config.toml
experts_per_token = 8
normalize_top_k = true
balance_bias = true
max_grad_norm = 0.5
final_lr_fraction = 0.0
batch_tokens = [65536, 131072, 262144]
Below are experts of layer 5 (counted from 0) of a mixture-of-experts language model. Rows are named router (the router's row for the expert), gate (a neuron's input weights, with its number), up (a neuron's input weights, with its number), down (a neuron's output weights, with its number) and show model dimensions 0-127. Each number is 200 + 30 x the weight over its row's rms, rounded and kept within 0 to 999.
Before each expert's rows: a language model's description of what the expert responds to; "comes after" lists some tokens at least twice as common just before its tokens as in all text. This comes from a sample of Wikipedia text that the model never trained on. Tokens count by the router's weight.

# expert 6
Years in dates. Year numbers in prose dates, often carrying a trailing comma or period, such as "November 21, 2017," or "in 2022."
comes after: " in", " was", " In", "In", " on", " September"
router,201,180,236,204,151,174,176,240,188,156,173,182,187,222,193,205,184,168,167,178,205,213,210,271,148,172,201,164,154,212,203,215,218,250,210,147,209,168,268,200,228,223,174,194,206,181,188,227,221,200,190,167,175,220,228,233,207,204,219,206,222,191,192,177,132,183,188,192,199,196,205,214,232,204,222,222,219,231,233,171,204,233,185,246,179,261,275,250,214,163,207,254,174,171,253,143,255,171,208,204,144,165,174,182,206,223,217,198,239,192,225,178,200,247,228,163,170,194,264,235,178,158,185,200,179,186,197,180
gate0,225,154,185,251,136,179,171,172,170,186,193,169,237,198,187,199,198,181,179,225,173,176,171,220,219,224,177,207,159,148,220,254,247,209,138,226,186,210,176,179,194,131,187,179,233,215,223,243,209,232,232,182,236,166,187,216,202,257,140,226,222,183,251,206,182,169,269,203,103,210,219,202,235,136,189,193,208,207,201,201,212,250,174,269,217,206,191,234,231,262,215,228,222,240,211,170,223,252,170,215,131,187,189,215,240,209,179,237,238,224,167,184,155,202,171,216,223,164,187,180,148,209,209,243,185,240,201,205
up0,255,214,222,223,195,196,207,228,219,209,238,268,182,221,257,242,244,204,162,175,217,223,202,196,203,220,223,194,159,149,202,184,187,199,214,195,210,195,242,265,213,176,215,228,224,156,236,232,154,168,214,163,172,257,229,222,217,161,201,189,160,210,200,223,241,215,212,235,247,192,219,211,215,238,196,236,212,201,189,194,256,189,245,205,251,215,228,197,242,172,223,213,203,221,210,195,223,209,232,170,180,225,182,203,177,180,225,180,245,213,248,175,200,199,247,257,274,185,173,208,172,221,214,206,233,150,216,194
down0,278,198,184,222,190,183,196,183,131,173,208,151,181,221,243,227,225,195,162,230,232,160,149,179,218,210,150,134,178,195,179,122,231,203,247,195,167,241,190,194,143,198,201,185,240,179,201,194,216,207,222,188,191,174,291,197,209,221,214,211,170,151,239,208,167,206,244,214,204,177,195,215,211,232,225,166,189,211,179,269,156,234,220,246,197,253,183,232,209,206,216,237,232,223,204,211,200,174,200,184,208,169,178,209,223,209,173,201,167,217,215,174,181,182,229,218,254,185,173,134,250,231,237,234,188,189,178,197
gate1,238,169,167,214,265,190,181,240,213,227,176,215,237,188,219,247,246,198,206,245,192,236,207,205,202,161,215,247,202,239,216,204,163,220,225,202,176,160,227,185,193,172,227,188,224,158,182,193,207,186,227,251,173,212,204,163,230,162,201,227,223,209,165,212,207,215,191,237,251,181,208,222,182,183,268,166,201,185,207,182,240,180,209,160,156,193,240,233,171,187,216,203,183,222,248,181,186,189,195,190,190,156,188,235,208,173,148,185,237,224,204,230,227,247,115,191,178,218,226,200,220,240,214,189,193,183,247,170
up1,175,206,197,234,147,221,200,192,172,200,243,180,206,225,268,193,181,219,268,163,241,181,204,171,158,204,158,204,153,181,194,204,220,151,223,187,210,188,181,195,209,218,198,189,178,219,177,216,177,227,179,143,237,171,223,220,178,241,221,232,209,197,226,193,180,199,186,187,186,223,220,127,178,172,187,238,171,210,209,162,230,254,179,199,192,197,176,190,190,210,164,119,219,184,140,225,215,222,139,196,256,232,219,167,202,214,227,220,174,220,171,131,190,212,257,139,230,169,191,176,202,211,146,248,226,208,225,229
down1,214,201,188,182,150,227,212,188,207,215,226,252,204,209,196,148,199,185,219,214,181,293,174,229,188,194,184,238,242,202,214,196,160,149,198,259,230,211,178,230,222,193,174,231,181,241,233,223,195,257,187,238,249,210,145,179,229,165,165,224,268,223,206,212,220,237,203,243,179,167,187,219,215,198,214,180,216,215,235,176,167,166,199,248,202,244,208,169,163,233,226,212,177,159,197,178,199,193,201,164,203,223,191,152,204,225,188,179,186,185,165,205,251,198,235,206,179,197,211,190,207,214,196,195,201,164,195,204

# expert 51
Table and heading starts. First tokens of lines after headings or inside tables, such as ==See, |---| rows, row numbers, section-opening letters.
comes after: "\n", "|", "==", " (", "^{", "==="
router,196,116,214,165,215,221,221,178,191,229,182,157,196,224,233,247,248,171,153,239,233,190,197,262,221,218,167,193,185,177,158,233,191,190,181,227,223,191,173,142,221,177,160,170,188,220,230,214,153,199,196,222,148,221,224,235,174,220,202,174,201,215,203,140,195,233,221,196,245,220,204,204,228,180,257,135,218,177,218,168,202,224,177,227,173,203,201,161,172,246,190,237,250,182,234,197,218,166,155,182,208,172,221,176,148,208,196,206,211,184,174,178,184,226,219,183,221,136,180,175,235,228,181,194,195,159,178,211
gate0,252,232,234,229,214,188,250,175,226,254,186,256,164,195,179,159,210,203,168,192,201,123,202,242,242,231,200,171,243,174,171,210,196,183,243,202,177,251,186,220,232,213,132,178,276,241,195,232,195,178,173,214,156,211,213,235,164,247,218,236,182,224,182,164,217,215,240,244,225,207,189,214,205,228,222,188,228,209,228,201,152,190,218,208,211,181,200,178,234,196,195,222,196,197,208,220,240,222,161,163,190,200,172,212,223,204,200,230,179,127,192,247,184,203,201,155,246,202,214,195,216,247,175,254,182,215,207,205
up0,165,213,171,210,206,175,245,198,210,188,263,147,221,228,190,214,188,178,215,222,222,186,223,192,173,188,170,190,179,224,182,187,146,195,249,235,208,199,212,257,173,215,209,213,162,189,185,232,183,212,270,202,176,237,191,184,224,187,235,254,154,231,190,187,179,164,211,206,197,199,151,268,233,214,168,197,181,202,262,143,202,218,140,169,153,241,205,165,192,229,237,221,216,207,199,188,131,225,196,251,259,197,212,175,250,200,159,214,215,166,223,193,142,162,194,187,142,227,162,186,214,198,182,182,145,187,217,190
down0,219,190,215,239,188,179,243,247,244,203,249,191,187,179,209,222,165,189,216,152,159,147,186,178,236,194,190,195,190,180,223,206,206,180,177,214,230,180,247,225,193,214,171,178,269,201,172,211,212,175,167,199,228,226,209,199,222,187,201,165,186,217,196,185,243,154,260,210,188,203,215,229,208,247,200,183,197,218,208,185,230,187,223,261,206,212,167,264,193,203,234,200,229,152,201,233,242,196,268,202,223,239,167,186,179,200,236,231,195,248,214,179,191,164,189,216,256,210,206,255,228,194,174,203,220,184,197,166
gate1,146,212,233,150,230,128,186,210,183,174,220,216,208,184,127,186,187,210,163,204,212,180,244,154,148,237,188,170,189,200,243,221,189,251,216,180,213,175,207,226,174,255,178,202,220,207,162,210,227,160,239,199,206,200,184,188,196,196,238,181,145,223,147,167,220,235,237,176,174,177,231,189,210,209,213,224,247,238,152,221,234,195,213,160,199,207,189,228,196,211,213,200,154,222,192,221,235,180,189,180,128,238,245,188,194,239,192,278,168,174,158,159,150,203,245,186,205,194,190,207,141,171,191,190,246,165,212,154
up1,150,233,204,202,199,192,191,204,172,230,216,191,167,242,208,176,162,166,172,233,204,221,269,204,166,235,145,167,197,223,248,209,205,197,234,199,161,172,134,251,211,217,163,246,252,245,186,200,203,153,258,154,230,219,209,234,169,196,225,195,201,197,192,188,242,206,210,194,176,202,217,180,187,202,191,219,194,207,170,237,214,185,251,143,204,204,138,208,237,205,221,206,204,223,188,217,199,201,197,158,211,221,231,175,239,222,237,203,230,214,204,165,182,176,224,182,188,184,162,199,182,183,249,174,184,143,175,185
down1,237,208,164,267,240,199,221,169,183,261,207,174,179,214,229,246,178,181,226,206,166,249,234,218,161,219,219,156,249,185,227,180,225,238,204,193,204,214,143,202,188,196,172,178,186,209,235,232,201,205,203,167,204,194,209,181,170,212,196,219,226,231,183,156,165,207,240,203,180,228,242,177,235,191,172,183,218,186,193,200,204,206,157,247,105,184,241,237,191,211,199,175,188,148,211,205,227,191,207,203,180,227,186,141,208,216,206,198,178,157,215,166,198,168,197,194,188,257,171,192,140,209,167,203,178,177,191,213

# expert 21
Biography section headings. Section-heading and infobox words in sports biographies, such as Career, Personal, ==See also==, Early and personal life.
comes after: "\n", "==", "-", "==See", "|", "==="
router,227,208,209,168,205,220,155,231,154,237,145,162,237,173,163,187,236,193,157,240,215,198,222,204,162,175,201,151,183,193,181,168,197,208,207,225,219,234,181,196,225,202,210,149,211,204,171,225,194,162,190,216,147,186,175,212,150,185,188,194,187,194,181,201,267,170,272,189,222,193,162,205,222,243,247,195,219,171,225,170,204,229,159,181,225,217,181,197,195,226,226,237,200,187,222,196,293,183,227,184,144,171,230,155,176,250,204,167,206,213,245,177,164,159,206,195,252,185,198,215,212,262,198,194,214,221,220,220
gate0,171,210,187,227,210,216,193,209,259,239,178,228,160,219,188,205,226,214,181,265,212,175,205,209,212,159,220,128,172,190,230,199,181,257,140,202,165,232,250,175,227,122,153,215,233,189,155,157,191,213,241,214,170,227,254,191,238,184,178,245,208,209,242,226,168,225,244,223,228,194,209,215,203,246,212,215,205,227,270,172,164,163,226,239,201,137,193,212,210,219,225,211,214,258,226,234,223,136,175,198,206,226,213,141,266,205,176,206,240,200,162,191,149,190,212,239,181,227,208,213,130,198,201,219,159,136,189,192
up0,245,226,223,258,173,190,175,223,179,206,170,201,187,152,124,252,226,215,240,183,191,201,257,180,189,239,170,159,176,204,226,227,212,250,181,180,205,214,185,225,202,134,203,197,230,180,196,200,226,244,222,178,213,182,212,189,245,211,231,212,238,219,236,201,189,184,217,221,201,167,238,177,186,166,186,222,222,198,218,237,220,255,205,220,189,198,227,259,262,143,173,168,233,175,223,205,213,202,209,181,153,188,246,222,229,206,181,242,181,220,163,203,155,209,157,283,211,206,205,191,166,223,164,197,196,222,174,166
down0,223,247,193,249,202,220,179,199,188,217,177,225,232,244,197,246,240,231,174,202,205,209,208,168,170,206,186,189,185,179,217,140,187,180,230,148,226,197,188,238,219,217,159,180,267,209,273,181,282,154,181,215,193,185,195,208,195,167,125,217,160,228,211,191,162,250,145,229,164,229,188,225,225,233,209,155,201,235,179,125,190,182,222,203,189,158,184,203,155,141,199,229,199,237,256,226,220,170,239,214,216,214,198,141,153,163,183,170,203,153,226,255,191,229,223,252,199,236,133,188,232,203,232,240,204,190,194,234
gate1,272,220,173,154,216,172,227,229,182,180,180,218,181,174,222,183,250,181,229,187,225,147,176,157,171,174,206,201,246,208,207,225,202,230,145,189,249,156,234,193,196,186,223,186,241,220,205,200,182,221,182,207,217,143,193,257,179,158,203,184,274,199,183,212,176,201,104,170,171,204,201,238,226,186,223,198,230,218,239,211,213,219,176,162,261,173,181,210,212,218,223,257,192,156,229,186,165,229,193,181,199,188,228,263,252,179,201,181,133,153,194,244,149,220,220,238,207,176,207,203,208,241,160,222,190,202,219,220
up1,236,187,191,218,135,205,169,170,250,166,180,191,171,204,264,257,203,181,208,166,181,140,193,211,203,235,241,226,178,214,163,196,221,240,268,232,149,209,230,198,208,228,155,181,126,224,197,192,227,157,202,181,190,218,204,156,131,201,200,144,203,187,274,204,182,191,251,189,179,186,162,173,226,138,223,161,224,208,188,194,204,128,163,160,239,271,204,215,185,163,213,175,224,206,190,173,206,176,233,220,217,188,176,222,214,189,236,206,270,236,218,187,228,237,212,201,202,254,209,209,217,139,221,150,214,242,194,173
down1,237,201,195,208,146,242,236,214,212,166,196,237,158,212,254,171,196,212,227,176,185,180,180,220,177,263,172,183,258,206,175,158,193,217,218,151,196,229,210,201,154,199,261,178,241,243,218,218,176,167,154,204,153,210,173,238,211,207,173,191,223,184,162,224,183,278,218,185,179,156,233,237,182,239,201,162,172,199,180,232,227,195,249,187,211,204,168,208,184,189,214,203,189,223,221,288,252,214,231,223,202,194,158,222,261,201,211,232,245,142,185,230,123,197,223,169,221,215,165,230,166,243,258,152,192,192,228,157